config = dict(
    n_layer=12,
    d_model=256,
    n_experts=16,
    experts_per_token=1,
    d_expert=240,
    d_shared_expert=0,
    activation='swiglu',
    moe_layers=[0, 1, 2, 3, 4, 5, 6, 7, 8, 9, 10, 11],
    router_score='softmax',
    normalize_top_k=False,
    routed_scale=6.58,
    balance_loss=0.00781,
    balance_bias=False,
    router_noise=0.3,
    init_std_router=0.017,
    lr_router=0.00123,
    vocab_size=2048,
    norm='rmsnorm',
    norm_eps=1e-05,
    tie_embeddings='early',
    optimizer='muon_variant',
    lr=0.0135,
    beta1=0.9,
    grad_clip=0.5,
    batch_tokens=[65536, 131072, 262144],
    seq_len=512,
    train_tokens=538100000,
    steps=3548,
    dataset='wikipedia_en',
)
Below are experts of layer 8 (counted from 0) of a mixture-of-experts language model. Rows are named router (the router's row for the expert), gate (a neuron's input weights, with its number), up (a neuron's input weights, with its number) and show model dimensions 0-255. Each number is 128 + 24 x the weight over its row's rms, rounded and kept within 0 to 255. Numbers have three digits each.
After each expert's rows: a language model's description of what the expert responds to. This comes from a sample of Wikipedia text that the model never trained on.

# expert 6
router:153037140105164135064059158161151107117137129144083152100118150130076134098122116122148086133133111133119120183070099149110067154154134125124110129134150165127139151123160131120113134158135122111119116144120150107136118142097128162094106145138141107107137120100123151150122144101135105117121136157138106137085124146149163150135135116124123156126146102143115099167139160141117115140158171154088152104126152112091116142115123115101132119084129108135134169135138131150147115131138130086118126123119156130072106142129173122173131124133077135093145130121115104094131101136145107118154148153118155161104095089120132117163128130082130183154145088104102129150148131149131151096106162130097095114088136108134149148108142111152125132111145154119168160111088173098137135151130145
gate1:098120114112120105080120121104088118126101114134134118126129124157144141085107117081159136142113138149089163186090101120112103124109127073170122159132120141161147164121132131194109129147125085160153172149140094140131170096104098115200100122129085120135097144102126131113107089139139115115147108147133101132157123126134102144129119147107131101152146145155113090117092177131164138117085123079154151131177088152153113128103164139114129173165130133121141133133138087103133122116114170164149113153114126150128132191122100151080143148137124154112106163142119138150135132143117138100118151115145109130121134157101090144152146096106140160110096127155101134121145104148127150119105145081132145090108136100141082111128144118128172128111135165119168130123119161121134114092116089
up1:121117127114160102165119149166135127129137179124107160148119121162121132152118145160118139153121130098132089178152110128144159100118116139123131108152085115148102132117110142143113112129135171107171112155131154103152115162112104140167160112144124149127123161141137162088117167138119186082163145117114117098136147134145129096133096152135116149121143101115155120119122141105093105142108141094129155145132153132092145129083155142139117161148141162137148167119176157113163121142123123140105067150111097168118148109083145144090112104109107156112113097114095103150172176141170137185130150129098113162105117126135159114136132171087109101144153109126095089096127098157148133136103125155125163135158146109154143117131166094142142161092086072123162104087128104149120140129152127
gate2:121087098148105123180113101115125139142159149112126144092115135137076130148144126094105083097136133084134139119102141097116132118137130166145103126123120150107135122130115162136150108170131118144127107184135128147129143128118136064095119150121119127157088125167108138182128060134124120166130097071115153133175139149148117128114176081088179110101106164090117126144157148134147127135059097127118175126110173120093151149093148156130135128108105132122134137126098130160138121134126169144137140148159098056091156121147112105107108130125104135096129143145155135126138123129125111156129159160073154105115123137119120086161107141112128152108113136098143085080142101109123147099137099125117110100128124149133132127117138143142123126114111131147143128114127065152087090139145129
up2:165132093104123152157090102113147184119157129154144112132166129121172109152150076133130133084100143157170143142096107143174184118147114149156137130119135123114104170141112123132134096118158147125096151122120119147106173146108112075126119150108119120167131108135116160133146143128099102135156103116087155134153130141099142137143141105161148146083104148116100106151127117152139153096099121130113107152120123118106130106107149143087160119133124164094153121129105113121192171129131120141147151117131101112128120129141156095102147092129099126148125119126113120110142127095113102126145150138058139123162148114117128166141112153140125152193086123096097133117157135141137106152074130144097110101122162071150115077145102124176167141105182132091117172130106105099132133125135139
What it handles: Syllable fragments in the middle of ordinary words split into pieces, such as Po-li-tical, C-la-de, sat-ell-ite, Pa-ci-fic.

# expert 2
router:145103144160182090133079148064133152139123105148144152132086121087163154128118191089122185127136084135108137133120134147170124144128171182126119119105148109132095154086134141097170147133136086160132141114153140112112115110122137158126141067158127170121149151177093147128102112121118162135171129147124113070114143147117110094130109177168097095134108162114131161115105125124153119112136116118131164132110168146136115145144128147107130143142139113132114133127182120135150118106163152106129179133131110130109156128113108155165098119144107131075126161154095126116147077139121129102143113089110122132115150114104136104129116127145112130121136126179086137158118144108174125117129112088124102121092119099144115155156107131114143139121074142144164123142135141105122153152102128
gate1:143115118103113095156130098163131141074132163111086135151085116096129148124164141135135145121088087141172152126136159154146163151095157112149156127118091173164101104076116163148158115134155107116119113115116136127135172128109083090159098113156126128127154132167093111139094146161103156169172096126158088118143129173182122134105111133127121128122110093163109105148125179150126122109142149184100139112163092126121084175140155145124186153130105156165151154146132118104129121165097128116136117112132098120130139161179138116126116113160140127137147095107143148124117139114128122090149149130091113114123142081107132122137166124162141115161137082136131158148111128112156112177160114123170111096135098113101112117113127115117138150129118147156124089119098135134137147146131149
up1:127137114142124129123125103098133134120128165119132101170115092090120166096110093130139146102086138136143087129138139091144125128164173127151154148104129133117138089112148108084144109131129130118148099134148102129124088160157097105108095117126094133136109124127122110107108186153096168155088121123150113107119108125143091157112121087142119129125123158144188113160155147133110128112116134146098135102138112133137133136129142091129088140142102148142158143149125121132141100076136078115102144159144140134076120127144100131108173099186111104120110161132140076160160122116121166116151148172151146119115136141128140140115143120144123175082093112176131102139144168100133103123155085127125164103103122155174126136105146135171127082130180101135115107150131137163143092177109192
gate2:128112105123137049141063140111120124105143155168124117118142126126108150126137120112128112170147077141120136105121105090129085114126131154143120209121102148086142142089135124112128117127115141101096118125112145113149142124121139164120166149130122115105108097131135156138154106112091136114125154136097141106107139157127108110133139085101156117142119135117135145125124060121103138128086149113128097080123122146097121108118183103164131112111120117120101128115114123109092137092160132086105157111117132088179124139129144129115124114137121125124154120121131155081141135095167109119139149116139108106115143074108151108122116157159080082107137183110169142102124145089162134130154103128171162147129184165162111157118145152120142149131096102152135148169133106092185101118141149
up2:102134078113097098166167132115141145132141134159107115109147153133133079120114132149139154157074106105132121130141125190138121157082134120108136161125131095122131174070197133163106145105124114106126084094173116103149130169149118096146115102112134102127151119097124099131138126153149127124101137117084165101117143139126158139193153157117118135151127145142147137120160109130133132145097139043138078133116122127109123111170127127139110126150117136139126131110129095108159104085142114126110158155153165142150108115155180142106107122136170150131127144114141158161121107098124145143140109116130116118080124127140102159106144146154086177074126135130162109152139136147120111160175116101170135113128137138124138096100118134119155130132148165160151118131117130137151111096100073
What it handles: Prepositions and commas linking places, institutions and dates, such as in, of, at, and Richmond, VA; also table pipes and ampersands.

# expert 4
router:092115139158069123123123114136130142103159103164133158112147089157116129142130135125106131132134102118174109127135130126131083108154104080115089144105148111139094148091090094179139150119112141133136135133134083131142161176113100109150119118112119127156107221144140155146176136108127155116108139118166151157144139130131112127119116089126137175161117115126121091122122092147099104143103145146124118068108087142119131113161107099155145153122130136152146137114157108154148084163103143148105138096098110107131189165106129147152161150107141125132123113173147110162106164108121108136121118115107131079117140134141094165155148122108140128147129143066129140151129110108112113135128144151164179104135120107111165128099138147135185138180144159122157139152109108152136141136159127
gate1:129108125110142128133127106108122138119130131139192108120136157125118092128151148092122137126108105129164088125121144134161137174119131124129083141136159131182138130131071040117117145081129126132127130162150109126101125094122128146099136155141131097124119134155127121138141169167154154134143104136173136124145165121118119115148181149111105135114114132182121143137145147101159127151121089166150116139113086148142134128138145088134160139124131117124092139114160117115160167131094158133112130100098170171152105144132097123134147116111083103101161153120118190117114106092120111097089152086099120144113108127139129131133119122075136092165135116098097127086149110131076130129119132152154151090123132117117135127117164126118178157161112101106137133079138194131167098109133093
up1:108140113106139128134130130138142134169175138121113140108128096097120127124154144149152188143144146104135087109072124130133131118102131138156140128113163122118095144107141134157112112133121104093121097100081130115135171137131135161133134156079139143096131122119091118099123108107118102157118129130107104145182146111153177103157113185098130107110122077125131123113120132129144102084098123147112157154108174128116112134144132138155126125108167105147143142147123087090129132087129143130130134089114134115129127132124145122082086146133109104159103160046162123164114128131133137143144149156129135113177141144132154091121173120175200150138086118120119146137149183140134130140104086107117168169103086122109131129146166118155138117148097119128122100200129166115100121120121146
gate2:143157120099131077152118071124167121116138121167116137141113089143135151161174115129151140097131132144125128173123121145106152130114134115126107122159112134122112099105132172124085169129148114125142118104148104147086171155099165098101191138162152159111128117132054162144127149114142128117154150122163144149120114162133108127109130122162120111126125160150108116143142114087176104113118152130102119101085108136130124113101128166114121153156130112163157109088120140106112122129134103117123151141094132082105156119091163137116109121145186120145152095084142072096149134154137124139129107099175153136138158135153147125116117158105142127171139139136181130143093104179140110127143108132099182129091084120090110106149102107101145162147104125099127129133134107166147118132089119
up2:123102123142109146118164136112144161126163127152095111115138153104111117125155078102164116150119126169129146110101133113132123133104105120163147132132131094138150147104158104138143115183143142127159117133128145092144122133171129135135125173106078087120135086092125111122138126141172141112113139097112132145118141084117071118135125116179146116128104150186149090155117136118079103142160114170167076137143121071129118137137110152100105167131132129125078112155157115136114117105100127101156102115119148149148136127090110168107110120128124086157113097152139132141166136117129161109124140140104138150152111121093150131092165124101096110135115118124111198140153110167097117172159136100145098135149129138127149167077136137138157097159164144149141100141066136101137176127125148
What it handles: Nouns and noun endings about sports seasons, games and events, often after the or his, such as season, debut, game, Championship.

# expert 9
router:134125123115133086178156116140078088134139175119094083113087109090145150087153142131132112129159151124106162156117088116112159147174134120092139121142102199145169117158119108113145156107104118187102125120110153167164121147173148125115143139131105135118156099131102099086104130111117137156090104134124141133135120093152133140112140141174152140159137094163131107105127114147113107150149140096124086144078126146169140157126114096102133148083118165143087114114109126148135129129095127161148139138160123129148118154086114126117156117126147133153126122134114159115101105149145114134118109124155100105139138150133173101104068183123131079116124120136155134109106103121076114142153141141098124140133134164160141147130158138147112117148166092138136121103115076113157109136087149
gate1:130125146121114141115083079140170125142114085121107120130132093139112123089137156113118081107141128117150058108142146127134140142127192085122160113142131163110164152112150084109138143147132092136122128069125121085103071107140144107165137135136116120119109140121149109087121133122099160089156158130146138102132196120099130117161163096160144129130101154106114104104120108149134117138098132128132139136113116084135119126144068141094119129149099131138122125130134110149169117062115170148132134153163142139141124100088156162158138157125122112148112124093131153134107119096109128143141128117119118166127119140174161169169168109107127105106128137119144112137121128129090090140139098114130172111109113157096092145115153105114176129092084100145085108113154101133089152126140117
up1:150166074113139169147137064161128134113132130125116107116126136159140124106143098101113157087150115125112105122141135129127087104106183115088134112122129111107110116106102132100096156107109122138119131158090147126104093110151136085137129165130122154140143115168133101099141106147152129116117144174107093080129121141082075125136122094159142146129079132183105109166125171148125131145091113149153139105143080149139128108133121122109119104132139161136153115133143172168118134129106130159141158143133125126096123119134138078156160153107165114077097139146141134139080127125187138132093149117136114150153124146128102136123131150145163128090142142162103095120088114144121121083123155115150180134144114164139137109103143168142154164102126154099102107128167124125104133081117185
gate2:125121094129104134126124105125085105137130116131117094118160141109139127106129117137117124070141123161108138125154117143176138178127127127112091130107091121116166094113157102119108131104105144122174093118212142159073095133130111149088130102118119125133113125118151118158147129141118145154168113159114148156124083104134152125126116120135102158122127132140132113080119150133161148111119147158121136137137113127152133118124158144131136129118120169075106147175140129140114141153143123072123133099118146196142137139175089074124094142103146142092121077067136146112169121125120088084125134138164152132141135178095131132171116145091085101118107163144116165123115128103141134129100143153129139110157128120112135090169119116143141148134163128126156078096133091164152146141081134
up2:151135170080154082102163138135157121152142153132160128135153122154087123077122145130071083145151081145136127124147107087132112124143146098108136138103104111115142130144080110115127138156132115134153143134142150107135140100108142142096100128135135121140112134169136183153106134096100115126136130135158100140113145109130118137136141131140178137059104121120098123126161078157101151127116176114113156154101074103108126120139119133135139117117110154137145188150162121115103130183114149158140166114112148123150137158152172125138163128095142130143099126082132120106117140123158101153134130114129160117133096131122122142130107098138173135127135118138146157147153090119086138128131168149141171145084159156185129111195143146169123094132139137115108114105126094143090145152125183
What it handles: Syllables inside South Asian, East Asian, Turkish and Malay names, often in sports rosters, e.g. Cheung Yuk, Abdul, Zainudin, Deng.

# expert 0
router:123112137117147153089120138079100095104110152140143129137147140163149146116065134140156119143165171160104133117164139113138079117102109106123128131113161122100116119135106138110095185134140111101151138106135151105145146128114159090133111108139085099099116119127131138100118086144128194107080166091117103147119128145154102105114171115105131123073128126101119135180111119136148122128100129104178112134126115114140119097132119115113126142146169110095165139138113087123122151125157103140123123180105086100124118110142112166145151058131117126132112157116147103103131098134140135074120149136106111167128130094099143132155186120133103126130164157132147132101108100115136131096074132106145125173140144125127167127110169157091113123096147159167081138096103132135122116170130141
gate1:108146122102083144100094169166095136131115129106148107135118113131117138140115133137101152103098143111152144122192151176158110144126105127070131101083140098119130132126092104144133167143104127137160133127113156118134097106109101129153127100114087138132109176117157144079143166117158120098144099104108061114202067138146127127158097110119121119116087128180139127137138128156150151124140151113157143121139179117126158136120147068111122134138186172141154147158131150078157091101089117160143119126145119090098147123121138157144158099152089135143134147114127116139130155116120154131128098140141142136126147132131112090138162130126087132117127140100095106106109109148181073126132106123103113142104168111138132141090149123117131159111100148117100115134153120128122165148131129
up1:135103108106093101161138147084116134151214102171160140142134118087134119137147114120099108109143122113141130150167119131123139122105139124136106130121122095140149112118115083138106098128106145155094110162095144099087109087073163086109113149124109159133110113151149156110112116132140106169095135103146132158133109142133162094069124132116116095128157087113069126110125137134087167137121120153117113167162135121138131114133094148186144128114133137125142131124171147131118113104132145152119135126142134125151122110137074090141129123105121097126109116135100122161127140179120139126113196176113145138129163092096159104092154163089123158113138109133117142118091093136106158133148126172122099131103138113097112138123151147131146102143125180186085101116120134161142144147115110
gate2:123103158116119143145136124142131118146117164120114103142076115107127082145143119143141157100134100145142090161142131222144062141119087137151119094136134137145123136117134106114164123113109118163138109130138105110122120133132143132105127160105134113203132192119128100117099148121102131102088086090122094143118115107143102100148117134133092139103105107154139104163144110174158160134125122110125119117116146109133108131192132157131122123140147111146132104122121123110147143110128110116117167121146163132111120108127141152106144138109167150114150121103118091106170132104162162150104114145163112109144123112139139085147117111166124132113124152140159165088147080128129081141123109102104181167145110107141130130110172144109102121151132072150149142182169167079089132135103145
up2:146147135121159111151144089090122083111128055111173140142160166166125134115107107150159094142093153109136101073151131142154143102170130121105112091121088117121149109106126128133153122111104128164114126115139151132110133108127155131152101125123127141106153094104128107135145107206155138170142117099153134144158189129127122133111146082156136127141130152116135140112114131098134084103117078156166129175115138093107146172138128109125128091119147121140144127095109138123088135142122133100118101144140128124137146119135100133142169171138109117129142108104189111163144138146125087113122121112191159157097149121132112130103102094127147139135121093113139140126161104123175114111149166116106131115156084168099153152146162141135115104149089118079114144122160151136121084141148164
What it handles: Inner pieces of foreign proper names, especially accented letters or syllables in Romance and Romanian names, such as Pas-c-al, Brâ-n-coveanu, ñ, ț.

# expert 11
router:107149110138068092098139049137079135110127135116161110131119144147100088118141146139118147138132150145114117147145153156150106119108119140092150128130070140101108144134130129164095118164116171130097105166156103132088136105139143077121115157132130110153089150142107146136122134150140092113151076119137110157146136125097113086157111124149106130134082125105125159144134097075157131145109089131138101075096149115143114124143184101145130156072181162124132117090139130098144115116136107135122092172144129095092097138149160104058079131095110129155134103112144138163154110144111133139125161152136097128123147139127102122091114128143121124099159119158131146122122117132144115120110162125116111121148162112129136097190108094111109111156096124138154128088120136134154119116133112
gate1:117130069141102146123088087121091119120122085117162148078166113106125135111146132120129118150140145098126165137129127114154113108157123120141105113150098132131103118117139108120136148118156146143128167110135080114162155134173121160136135131135091127166121106076076111157108095106109131112123082143153094156140127076119118104164146123119118081154112101138185164167125096099173157117129139150099175134096118105150145131157146109128086095099172138147074127113112097112142163080134092167155144145162148096114134160144145131126164109161098141137119091145122116103120085133141163111136153151129131101145129121119124126134118151113112123164120141140107117155135143152150111103117118130148149100151164120107132115156145125097113093118177119186141122081082142148144121099120146
up1:115121099119096187181103138111099158106093121096125126119173107100163078120142094091105148149144122143134102103142152112131124115126109180118126106172141111148140167138179149133157128140151161128134144128113082148148113153165121117122117075154157145124150088103133146134167101171107145097122111172107142095145135149160146099123120127130153104152161162121120133165104096108137094158164119107093142091142108124093106123157133112142137143051159086144106186107118141171103132115122098111125132150129123136103109120144087142130145095143150148148107157127118104140089132092108117163157126118147086142145098141107123107128105166143141146143128097112117148157135133135111154090116147145141122137172140101123115079145146136147111132090162114138128140096149159127099128145145156
gate2:119145139111082084120098087121157098141139135116176089096139125149143115152156132163078130155106132147133146152115147125141152125096119113106097147144139131127153129166093113119166087094127110113168095131124086161085122119109158124115106149162183093142138094169147127130109132113120153116132112127150112137157146135095129154106098147100157140109131162090124139130144066100123117123072123134113149147107123150188155144088156119140128153152123158093151162115174133159125138128154113116169104142087126119132124126119153133099160129152147110148135191110139094094131174139109151117139114121132143138120138132084124171104107152113112084150145133155135136110122125130113199117112138108148116141117124115146134184101189081119152144167136139100105116116106121114163131145125119
up2:120112146173142156140115170073072136133134141089102129136128090123117154154101118109110114150139122182169133093118099146162124090152118163098077136121144119183111124180140145184122149130104114122114116112155125125127113094147171175135136115127106148121087135116146109117108146095121094141098143102139155106098129127140132179091164124163135129159135141116181153125142108112140087129145154134116127110202119113102155108149138124140128122105158142108129103114153120119084126132134125138087164191116094137166130135137131149184116096162151153127120083134133124114080133132170099160140124146116102163175096107115122108107117143180151142136148149109141106119135150132133138137142106109136139136137123119133105096102139123111118122110087121096109109175132124085144142153098117
What it handles: Final pieces of surnames, place names and institutions before a comma or period, e.g. Louis-ville, Beij-ing, Schlesing-er, George Washington University.

# expert 14
router:131145133111122113107147137108154098154114129173078138134153166117111112136162109132123119158093114155097158129153131123133196107114123125121144161168116097088160140146131138115092097138100099107129124150131109085144153152122106164108165118112168090140159144142104164139079087087073134098113121107167081110110124147115133143117131132150100135100118143150111142069169111068127114161095129166161152115149107110109138108153097123173133133172114139127110114109114145112131161101112124159146102087147145126122130092159112145117173130148094090117097137146086119160162120103167109119120141159134121121113131111156126130139112138138123134097136162134135099133139151140130099166149123175146127086115143098150104142152121074106124109102148138084128178134090145145127121124143099
gate1:185130153151092133146131181112113122138166142110156113167108155085107193175148121163124197167114101141127164130154108098154130107165139073195131133136100122162161135126187121151138098134135126131129144115122086144131124091145131145118119110171163135177146115108143083116129138107105165087114119091152116104143081152141140147131110143154140135076113102141086152118145143143131118122099092140114171118114104098158107157108106137128128128108155145156118130142115138125139142138110135106119133135106148121130109146114101115124145105156150110185087103129115120113136131090109123147113128137169131173134152127109117162177116118140125136154071129126138173125149130124146142135144101123132074132093170140136110099119117147127137104129132132109155127170108130155145138154121085
up1:121153134119117112163150107137122122120106152097146112116148129167147135080157138111139113123171155184097105130087112145104138164155154165136101134146124143096149115139121120098150142131115130139126077091131110090150068105149166140095131139125109100154182123159160099096156119135142130142104178164117103121111110154147094161105116145134136175156140119138160133155119169122079139109114119111137135130106159161135141098131133104094146121084111094123139165117139156082127111080147106166149124135134151108097063184138066149124147148079145132132117148126081150113151146148159096121146073150121163139125108104113115143135127136124112122161153132142128147145111127166116119149157134191127101118084138116145122122144104109110165123139137132140103126111120139123123153141134178
gate2:175116127149160122145087096117103130137175091123141132130123172123132107111092128124100158124092109186081144127124113152125130118115092091119096098141099139129152145148156131148106104124082138126125100096178172109135139150118142135121164116122164102152145131127109124170156121154100096209142132135142112149161118195139155163140131142123121128118148151135107127113132136119138122136166141124096140132117140122125123136144099121123122137115149169200101153136135156079134091048121126109178119141167093133124111092140114151122113137109174101132104145121096151103142086157101131154173085105102118092146100136179121100138119085124114131104116154109154120111115106167132139112117160125141107104124148149143122140151153100119124140153137124094166126124137136110113137164160115
up2:059129127100098152149102124171158111103163162129121111154151136143111155153076154089130104096131129089120122129131149120144153158111148121105130119133141142146149128076114110117148137135131104116151117116157118151147136142119120162141096096143107158119078134140158132106114087155090091131104103167101108112136112066117148116165138110140157123092129088154148135136140142132099113075162153107162117066120143149147144137157136133144103113160144106144160115100117119105077134157163121122101138130076122113100153177114171164137112151114133169124131136171178161121078142128148171133086071081120085116108174139154125110135139116132155151147132117147098129158148134131106148110145170105116131137168103120164126136095104135130123114123119130117122153123159139119119103112122131
What it handles: Nationality, region and political adjectives or their endings before nouns, such as German artist, American, National, Democratic, United States.

# expert 15
router:150110108109132117143139149153160144131136133069134130150232118106110140122147146183120151133145149114121092140134130105117124114148107142132124091155130170078117096092122132106156109127149116118124129116181143121142110121124129145152103121139108139144118147086122119137126126128211082071128157132032120092116137141126098110079128166115096136123156124107131111134136168116107133141169123151137150140111137159120115134103138141130129065130125129122171145119151114081087113133128139121114132122129145132077158100100156157105127113127215103133124144120146145063164140117128139114143128121144107076118102122143144126109145106128119146121130140126150133154113178112106122126136128120128145115095147102104117155122115081103111138117125097135119156128120150142149135141102093
gate1:148107165149114103152115118146107143124095144134157102167150116116098146103120146106118134134158126196166153095155097161100087100124129145109114135165112130132110155147107112136124129158136140151102112093152114126148155138170125094097130165141096077129147147101151124108139117141163145101145124137143138123149165092121102120167147105123114125081111142085124134149106120098112112153124141149166097133146135121059075152118124128124153092084138117133149156113140191138121113107104123103107066101142112122161151106120171136122144129143122124117118140151148150062127115157132137165151121135138160119122111141103129151087142093151165074141163096142153126112075107113091138111142120130141141141132135143148134129139085083121152076115144157098123093104114141126143097139097172
up1:117145114089132109107105110149139103172070129124126128177122150096094119117099125112120149126130093151145146168133086132129109184118200196125146101170133124108095106136127139097086109149069115112155105102110151149141171135143135159158111103134083121139173164106137110106129131111156144078139122090155116113154082131143137070124104116139109121084113156127116139111107107120157093144148170121161095136139167131160160137123120160123141148130139170121169103114131142112137080115125108114115130164121111158108100119119093113117159148137088116141163128132130133118148142156121124142114091142150161125133099110152109156095147138131124157111156150125150166125141112130098068151132090151128132099110124120149096149079124169119117123092123127112152102121102131127131157108122147
gate2:163139110154159139109135158097138127136115123118147081123098121110112128153111160107163126127170110147164145160127142106149140151144149163083119093136102135114112104160117150092147118150145092109149152153144122112098107141152185086145088123116068139163139158092112097109135114100173103138177126120107132131123139105145105143137158126145116118142086119104141108108118115135118178137146116121171155080162121128078148151170131147131118207152116126101128150141134156111111146114124172136112122108139080125135123182105129162120119134128111143142134105090159115082146089096148103131158102128127132110134108149129133098119149180167135117114127103117136130141079177137110164102127120118136114078114134127160123126148096139141149122144083125097100091104111125129122162122127190
up2:164107120113112101104082084140128127128143086135133109168128151150155086149115144087125142126143110123136126153143098145123117123135105156097134120097118120141151103117106129138070118115137112101168107143150114162144107129146156104115138128148164127106125099067169100121148089129154112122135127135128088143112091125144129106130143163109100115106175085120130145143137071167139120139088185106162151148132125135155137142133136087134162118130164150171127107122116139128171133105089152127114090134098117109071111136097144150156136150118146098121148133114165160152078147089166143123155142112104149125107126165125179109130098119164130149089152166144147107166109103119131110150119130102118179098160059163181143104133127137099111113116119129134136109120116151159170138133135144
What it handles: Bare space tokens before the next word, especially after a sentence subject, plus prefixes re, con, ex, inter, e.g. Estimates vary.

# expert 5
router:141177122107138112123177131124171171104110144113109151133089134162108140132125126120131121093073130113149144092176151122125147113124114109110123166137138139117142154151136105106122110133152127153147134093149135110108159162122116129111171112102110093117076126097123093109081142132103125141147116138092170147147133113097145138177126128106130091142133137144143114161102072116135130149124150108119126107169190096119142106107155135149139104159104102128146139128152141146161143116116161088149149110146150135123172087105117127156112133115085139148145144099109106093111115117134128134139139111113177147125091122093109115123135076143152161111161065141128092150157170139169153118169120112113093148092105140114106114148121179173160125159162088120128148177155123150160146105157138
gate1:138126141096120133118138113163120126170142166128090115142147090144117173147123144099112142125095116150110108136158152141131161104137062118128091127070161100109143124169135110117142137153123138145135120104087129168134166133144101151123146121124111116102145151102147112103092101120152096100138092109143118133126143130075110169138119078132139102141138136096125084113147119169133158142118176107143099099119172100119084139094119124144168174135132116132158147167135116144081096120163117126122077135111135162147120153095151164113169148131162150159090127121160152065129141121119132148133110105122140190104152128150121109125084143116088102127119137081095122159090115130174167106118135109148102118137136125128111142100128111186168129127141099150132135108150123123113167138144131
up1:117121127166133100106172084110134098151139143113148108137115175126125156125134106097128102182122114137132108108124121145088145112140154181122142116162126134183058115152169122142141145133158112133147122145152169145091133132172121160120136106138129160133144131154172094109157137130137096127154086141136136126121163147157097115147165098143142124110137136141112123154102153129153139102137141123096110137142108134088110104120124119115106116136155120106117114116130139112154133134145118097143170114092121130103080106107108101122090101116139103115114146166105109103098118117127121172137136107121130079069129127141169143100110144170135123067163160139176103099157150135147110114117150149108188154130130113114155118088058133101127105106099106169147142157155113171132104134093084
gate2:144134140115152115119107110165124122108147102132102105078126183151152113124130158090095148180124121085117114104158135106139139108146144120120191148126113129120141126132130105135116125147129124141123166092097133081138127162094124144120152106099147130132075151103121103167090108131087160116140151159122114177123157062100112182107133103137151123168096116135129128116100111111121140123103152133170132091117121136130145123137158127104116182124121112117075165149116111145091137133141117137153127145125162180137115113128179142145167110111092136105115085143110160081090106099145125150115117117104152123133139137091141115135120124137136110079108132151155134132148137141092138158178180173105129140112089130138126120154129105164147145112077121108114154116170144188111102107130119
up2:178132131120154131151069109116152122151175122152161123120162122118126131136155134114153073100121110124104078135115135110069101140137118152153123143117140106139117113150131123154159161137127160133097116152141185168107131108095139128105119110161144159150122119162107099121104092116120145137137151155150103163093132134098160109121127122142121085136131144113158122138100112080099142107107147133090124125144142158106104120135145129160117167146155104119135115130186185132129127146137144145159190098117076142150088141134137107154160119137119109192157099167103112158169135111140123138134128107107137169085120129120160151083116173100121134138134079126115101095148151153139180119142077142121103118116072118134110124165124131139105162146116129135119117188120123151142122123130135
What it handles: Word-initial syllables like Ro, Mo, Bo, Lo, po, mostly in place and person names in tables, e.g. Rome, Monaco, mounted.

# expert 3
router:116144124110101146154120123156098155142147134125157117165114109106168156112146115168161148156104154125162085107089157142134099104130127140111169076131126127139145150114152154139102103124100177125150169142114138086114107119156081161112134133108171134115148121132167123106099121160125071139126133099122120139124146133139142135139133127122171101131106159164137171120121130156124142094161094114092135139136106104160116116115144147154116106157124123165113114176077182179105129149158104105135104155134127167118106150116113120107146125135134170088111102096150140126084154132079132156127124153104101150155147145155126118134109125122088153107121146107146176139148094082114133097121106107114129124132095140115161133108117154065082164113137149127108114129148090150093169156172144
gate1:118091137135106117136142107117095067135169114102144112131129121112139131099155115093140133134143095129137185086140155110140144162118133159116124097142101148161151076102107121148118148124122160120166143125127145173116135123132120142173117087133113105139160150094143163125121101134097136139135161167182149113104156162144125125153082118138180136113155115140115110142183107177118110100139101072152120113144082143163153115094106133147143172137108090122137134135139127123159123131136107146111112148132146138126131135095120127085137111146154126154124146119087154152096156125108139106143120153117126091195114119156117138145136144110158091093095143107149100138152060105134100133190106103113125109115129086066112085131170107132138143142141132112115148155122106106100114153137122
up1:091149129113142171091143126160117127143109140116172110112122145110151156115113068085161127154110131156095144142146127113118137167130089128082145103141119129107140096139140105122122121166118107165165154141124104144109133130148069095140131132098077129093170138115151101131124080142119151106137118148175138156119121172135101107145157099087126142161154106095154065126129125083119115112123118103140122118128094127142105115111132124136115167127172118101139102167139124149125136127152115158104139114122155131102132139100132124096145172110122130097134138132109148099172184117140149090125076115066112111151132149119129127117150128196096086131094121116081107165148102120107131133164166104081151143079125160126129121130148129114120092138124102094127135134121120173103149115154133
gate2:139109117129084148125122119126138143092128161130118116122147142180124124113165122157131103117119114097098144098136163150126144159112127105125141138128131132151144154139121122126118101148118133193127164136110122110117152123129123128100106166126122152111134115087174138078139129145124100152089105149088112167142118114106124126132158089128131102143109139127076129148141097135132135137161126195083144156124151126145151131159181077125113151101081130139127168154144127163161119142119164146110116145132163135139166144192153125118125118128163146135123119107164192127087117165116120074146105110120118126104113132129072097101098147104163169111137059103146115140124111121127153071110117120108122102127168145114152113150064092126107111142134139137116141149156070121133141156098126
up2:153143123152133168150094073110121102181102134140115117158110116163171115138102178123099114135148117132092122150098131103167131138148102156081147120114131129151138141121119136127139120108178107087109087145124130095123158127141078082172102107122153144116200114119076160111116152138120109148072125104120164150125111161101155154123104087131169134111113103134113110110092132093109092113126150140110094107144178104153138123125160138135138119114165114130135111108108149088142125152107125148126094119146085155159096114147128178119126143116120100097114125123155137157148144143134122184135139165136116077110136116139094084120135150138123108122137106132104166139128155163134135093140153136103165166158090106107129148164132131119166115157103104119147144170112124158139145139122159
What it handles: Word pieces inside chemical names, Latin species binomials and heading markers, e.g. azon-ia, methylmethanam-ine, ==Production==, Crenavolva testudiana.